Experts of a small language model: 8 picks a token, a sigmoid router.
Below are experts of layer 2 (counted from 0) of a mixture-of-experts language model. Rows are named router (the router's row for the expert) and show model dimensions 0-95. Each number is 128 + 24 x the weight over its row's rms, rounded and kept within 0 to 255. Numbers have three digits each.
After each expert's rows: "mostly gets" lists some tokens that are sent to it at least half of the time. This comes from a sample of Wikipedia text that the model never trained on.

# expert 198
router:152126123148119083134152097117087159090159114105138093090101136103096125153119136097113135153168135121143128126174146136106113152112176131144139120124138114099115152106153112200134125106070162140128167139143088131141158134146144148086129089153092144111130112129097146141161125126138114126
mostly gets: " to", " about", " around", " into", " killed", " must"

# expert 202
router:118124130080163129095118126134118149137109114143136088169126140165120154105108125149140153150148116120144134134076134144140153129102172120127099127118154130151103094142119141119095165128137161109143149163124107131066150143165116076105108151122139131152086087170115113178136103153137168100
mostly gets: " top", " Top", " Sl", " least", "о", "α"

# expert 175
router:115126120166148102120163141099144144114137142127166106120099135107108128101114182127154126166129139112107113129104158092151093120086112125113116154102133067122118092128092119188146117147092116153132114163132149164146139154138134118104162090155143130135142171146121124132160086073122135121
mostly gets: "cl", "urn", " medical", "ors", "por", "ew"

# expert 234
router:133122107126131109125065136162156144160109159142153132141108098149116162102093105153097164113108133094126130135112132142156130123094130090170127096117150116127128114136102123079141155145104098124148154106113134096104155117144160113126127130152102183158143186170115091129132109129151099166
mostly gets: " .", " day", "raw", "š", "|---|---|---|---|---|", "č"

# expert 85
router:143118141119172116185177123128121146125093113155080158123134080122095112153179131186152133103120149125135145076116146068120147123147129101126097112096147128128112142123165101110162093111112113160127115098136114130092124158129124137122100138162156158134156121131114132137157118128151101125
mostly gets: " name", "ign", " dis", " President", " president", " return"

# expert 154
router:123158102152122114091139127113119163161122150089131155112152148108148146112164113111128116167117129120160150160109123120085127166130146186088102139097115116124114129114112153166144140175083133155120145145099128146159135119128123117085141073088141174152116106144122105129123125088141080136
mostly gets: " May", " October", " September", " January", " December", " August"

# expert 161
router:160099094100140152129104151164104109130099135123138122117148111104143136110103135151073112118062146076159117134094131114162132118138117134156131099108114129135110127126133129128113135115168090069113110122125089147117125173150131131145134113145150113140128149161174113172163171159160161129
mostly gets: " Championship", " Cup", " Championships", "weight", " race", " lead"

# expert 237
router:168145107145153134159113118123105140109131110160091129107136124093092133136085152114144153127132157119141071141164137115146138105135169134087154141131132106157124151103123089136114135149088093168132117101113107142091119112144163130079155127160121119103097117078135137176174099125130096135
mostly gets: " John", " England", "son", " William", " David", " French"

# expert 163
router:149116091138128079129122111116137167128138147101150100117093104162115162161142148116124127120111125144126186114110107127130162164104112062157151142164115110102154145117162098118145111144120128089157147110120149071112129119154138121186130138144130126118165107102150143135159178106142133141
mostly gets: " Mal", " Al", "|---|---|---|---|", "Al", " Q", " Niger"

# expert 170
router:134116127108129150129151129100142158127143148142154130141122113110135127137131143093154165147135123093148078150140186161116100150129095124104150143110163106133107106138131108178081135106113140153119110169132182137101181111110127127058127104101133097136121110138127172120127098085150110123
mostly gets: "b", "ch", "h", "d", "m", "f"

# expert 139
router:128183123150123129113080140123105109112159124109120094168128164097113137106110126136193149130134084110107093085147101109128112126164142160170125154103156090137125149103106107112110086117149137100143124151131147115123121127123144102117112120123093139120176105121182146162136169130124096115
mostly gets: " (", " \"", "'", "/", "(", " /"

# expert 213
router:118115145139109117135179086090141133103113103097130142144120143142106186125158114119138146127120156126144131114164141157073133163089141123144115103115114126111132129096129121127140142170112121123115142156080153179094129137142117130151156060092106175092116137122129145167140139089135129095
mostly gets: " such", " following", " used", " built", " received", " released"

# expert 241
router:090144119164137064153110152147109107145127123128166140113150145121145161146140170113132156138130129144094084146072111125116125108109151106168100085130105120135157103134092115148161164119119146132152142109163148134122143100137138081136112167109119106104134125108166127172124091169118149107
mostly gets: "ec", "uc", "ort", "eg", "erm", "ran"

# expert 173
router:118106107110144137127122111147141160082126081180144083133117137067122121118132137109112162150167154124174156150152124136100103118137166180123131119098121089113114152113106136144104131114118131168152098178142147123130112118146155160084126115132120142144127119102084127158111148124132077147
mostly gets: " in", " of", "is", " from", " during", " among"

# expert 118
router:172117082115114128129121148139086119121159082143136134124100136142169118142099146158145120156109116141144123150124117158127107140067137095116105125136143118166114119129102122180111075098163150097133113134132092122107121165157103125141129146134162175118161109156170102099112105086118152116
mostly gets: " fl", " Fl", " Preceded", " bl", "fl", "urn"

# expert 209
router:148093089155119130107166145112121129098103129093132105141184107139098097138152160108127116146154106149138117179133130129116119090128107125163194126118094117104119159124149121141109131122103130122177153143156142103067156127154117110118140131111154113145145087134132176139142160108127134083
mostly gets: "tar", " lim", " jun", "p", "par", "ali"

# expert 65
router:152136142138140124128120108184139107157085159116120137146170113103146133143105128150097141105124106145116133146154148122113117141156135135117152082161137126090120151084161111123111148087155142103129114079103143111159135073113163112129120111159086110167112158145108136111063159120135140098
mostly gets: "–", " Born", "_{", " Goals", " out", " Score"

# expert 153
router:122163131136170082121160117136101125109130130135179152093137139123122135129099116109107134144141132137143115135112153115150131197136156085107114173131155112157143087144090103117144118171141132158125160122137105128160162127090127152104127113161108154119108154138112111119105059108131086100
mostly gets: "em", "ug", "atch", " Com", "ew", "orm"

# expert 208
router:145088122097098164138123129101110122122082109137108150116134166153096064171145123113151142127140111116089103192085136140140135104144125156113126142143115124142125157150102093109150156134159086148139107176138180146149116141122107132116140144153150094152143134135138169099137132122141135087
mostly gets: "ar", "ü", " Van", " Er", "ø", " du"

# expert 235
router:134133143124138142156142132114108160085160146100109118092134125098107125157098159079130151137138132147171119138187114119105105140135172141121139105143126139096147140098084150166101138081072133128147135131162125106145142138141136176100149095149108123132119125125085165146168122091137099144
mostly gets: " to", " and", " in", " or", " into", " outside"

# expert 71
router:141158137109122107165090100113106133140086083117121181125162133117149146149106131139104137112129138155103113159116099137109116140127155160081128158147142121123165122095131096067171179103128109143145135126140155166127110094131132121162138177119116105137125130133137153135087094173132129099
mostly gets: "é", " Mar", "á", " Gu", " San", " Grand"

# expert 149
router:161102104115126106096145070137121127112134127100114133138166116131109159146117149155133127155127155092149106140145127164133112097101104135131116107115103147139080142104098144186157122133152104112123124089137176134182148151094112153101084139132116106131151084093128127160100153149103141096
mostly gets: " exper", " ident", " access", " withd", " sched", "clud"

# expert 145
router:145126118144111144159156168070142126149123152123141141122136120111172093090136131128112156093147138120119126173165127109109122185171099129148125134125106128142093123152101138112129157076124121149127075156120117112135153133128066111120131107110154159132155135153137131102131106150073090153
mostly gets: " work", " process", " theory", " method", " route", "alt"

# expert 116
router:117121120088128139101135133141109115147117143111088147099100127131114162097184110128137107152155123170149170182143154141136158145118121136073126124080154161156115126134160156141115096172141127135149093155142121132170127150098108145123125082139134152100137116129067109130155114138097119115
mostly gets: "ating", "anding", "led", "anded", "ifying", "ensive"

# expert 182
router:115180112093138139112162114128125096129130125096165130161102116181127146121154100143082105181157154125127148107118120136107138172127143080091143136077145137121151126117137127163139114147126104124111128148075125140146131124095109153158123098126103171118146125124198133129145140097139102123
mostly gets: " government", " rest", " Army", " support", " exp", " war"

# expert 160
router:089096137158088161143146145129165088141185101126141134134071136097108115116164141125137108134151145140114125123155090190159106145138118130107093119149104119150164125160130154122105147176147126110134113116150145109133142083079133116120112113138145136112116106126151072119096120126096148125
mostly gets: "ST", "TA", "RA", "MA", "NA", "Z"

# expert 216
router:143136124116106109168113127104151122113140084144074118151149149114134121167110142116134110127134124113096103089127098129127152148149147162147133158152122105124127128102143100142109143114146173122134146161169172145153120081117123114081080098196104132135104106099139166102160134117148145094
mostly gets: " Off", " K", " M", " F", " T", " S"

# expert 227
router:150138142103126116093136104101170103138146152159145067126125151130103117122142155127147126168125095137082075123161084132127132154145147119118177115085141127127102113120126157150153144111129129129092145100112105143140138175113122102107151112174167136116147160124177138119113107098080118126
mostly gets: " f", " t", " if", " research", " treatment", " though"

# expert 168
router:110160147150144096091122085141136122126198143134164113136115147115118127100130133118098127146134131076153088146153082112112144113135131122105154156125109141160159129167078121175140094106107156124144116128153114147139142110124175125121163144176158138106129100125092099144121130083114130110
mostly gets: " King", " world", " House", "well", "aya", "ova"

# expert 169
router:174182156142136140129121176100129119114117139126180135150122061159110078156154124129156116096138156128142085122115153119140140127141116157125171104137124148132176108115105100101105139123137103131143148134148108156120118119122106149155137107106083100133086118125123150142149109119088114078
mostly gets: "he", "ath", "eth", "ole", " Ash", "het"

# expert 105
router:125133123111103107091138129112122077116121146114106120109114111146135168153119159147135128170085093098153142172090137167096157170103123148127138143116135129098091118108177133146108086122108130128165116132087162131111124145156109149130118126132171119090142170122160123142145092128142154180
mostly gets: " member", " published", " Preceded", " released", " aff", " Succeeded"

# expert 88
router:117151144166089124106121146132120137109121112143158120152140152133109112169170169099155138130125152093082125111094079123118108124137187117118173138104150127130103130112155095152174138117102164160143148160130126181115127166151118100094141106109103112146126130106113127108152099110169149120
mostly gets: " front", "light", "der", " acqu", "enty", " royal"

# expert 214
router:123164141185128095122148155101164129127134179096150167152122121124159107095141121094121064115134111142161110116119094124138103162113125110152131145135118112111139111131117162143143149134134097127077144121116169144156143101109137123108168089129133094102173145172129108129114102131084131154
mostly gets: " children", " text", " players", " teams", " material", " details"

# expert 96
router:093142116160152116080160107095123146131114107110133103129102179143149118118158118130098144141110181102135173109146098151155118113114147169136111135121150136130068072137103157100152099127122110111107138088111116158166132153129153105102131106156154157118137152128157152144083141124109125119
mostly gets: "+", " following", " use", " using", " Soc", " do"

# expert 229
router:158146094142131125117126135150124098121119143123164104164139082168099164161158133126110118091126129153121135145104160123123151108119093093133165142137075107096173134156148097133161142132100115074141155117168117099108093130177133095165151155129118132094148129111138136134146173117123122112
mostly gets: " Sur", " Bh", " Islam", "akh", " Mah", "wan"

# expert 247
router:146134131153095114113149086138151129084146149106131101096126149107126095128097169086170110147167123119113098145164128143083092136097165184176127130122161094145105176090110124148115112139117157146154129132144120109133159115141152142105157118161100110138133131131097154125149114100133149146
mostly gets: " (", " Clade", ").", " books", "\".", " (\""

# expert 155
router:130131123117142119140130140160127134148111122126139133147148094143096151123125127132118124087103098157147129144111129162119103155161126129157136135163128147138174085142126067113106153088114155136126123102160092129136134049177157122154140150110097128108142145184118147108126132180127137077
mostly gets: "og", "ob", "amb", "oph", "ec", " Slov"

# expert 171
router:128075146132080123174151131147131090142123125105125103105140136112131120106173118150153114165136104137145112133126156173155109137148106137122086093126125107136150122162126173127141101159170091141139087115140096094174160128096133148158116137121154128114139084132123097138089166129090123152
mostly gets: " mod", " develop", " gen", " organiz", " better", " development"

# expert 225
router:145130083128115120090143142149145133083129088154142105089104163085112123107130121101091125145197141145148138115170131113100092141083157142132121140122122145117093155092122108151132099118097128180139144197154122140111131125154162142112126127113111128122134095108117139166104130117141155138
mostly gets: " of", " with", " for", " from", " including", " between"

# expert 102
router:139092168109133111095096109168127111140091153119102147113076078118105106110138120108123144138151156116127144124148133115110130138126115101142124123175158117091192151163080150140138103157159090116152143163129111103133110111087143130115096137183144139108131095133124135147097124106127155144
mostly gets: " was", " is", " as", " be", " are", " were"

# expert 204
router:086116129149094118142139118141119136091114154086122168120074128128146191142142125099144095142136134133174178118141163136118092147133112136149091104170146131077146165120106120145126107147160109136125136156151119144153144098109146127115111130134148162123137081136165161148127146102083119111
mostly gets: " been", " included", " were", " built", " located", " still"

# expert 184
router:105131126151161132150102110105128134134194099148156140122117111137117147115087102118115129131126122110166088089136111107155164137143126096107111150161101079123151139143126157124124162153094059131152110114135084167127134164130172133130154100122103127132121106079124167145114095141105124138
mostly gets: " States", " York", " England", " USA", " Canada", "shire"

# expert 236
router:131095129099131136110141094113098098112152151118133104095106145106135144090152117146163104175133086157167164150161146141118096135081114113131063117159162148136119139133125146129129113172129116164083099149114100100145151154128111125086106127123143174109173138131134153132135115096115129128
mostly gets: " such", " million", "Career", " further", " help", " host"

# expert 120
router:128138122122122159119133106123086143091163158134134159122162119097127095172130154108102125148169106113113112108168162133104140113116172165161094071104154103135109161105087098117109090155113126146154134125110102131128175099128151136096128136140090108164124116146108115145152132102142110160
mostly gets: ".", "'", " \"", ").", "\".", ".\""

# expert 174
router:143146133182160119133097120172113110103126090139148114098152142125104097122120134062153145148161122095168128156171153142092112140113169131150118131139155115079123146116109142158135113108117149155142117121142130125111146145138139177058129136151122107130110098095095148152104107097120132119
mostly gets: " on", " by", " with", " after", " in", " into"

# expert 68
router:136148145156112119119135129151158121127143164104152110112122161132160135100158095138142137131144142127113164099139147150123115114099118156131114117148102147084117103170117155086164084102159086118098077091104119102187137090106111129157136115105166123136110119157140123130071141100095129135
mostly gets: " version", " see", "\\", " spec", " form", " use"

# expert 89
router:127106140083151138129170146125107111116170099147134113148139165109170107101147149149147104132127121118122170106107113104142100139133130102084111112127123093164102131119083174119138092128107126132182100122140122164162128191111088080131140157140153121120123126084145142140129114117154153109
mostly gets: "ult", " World", " International", " Association", " African", " research"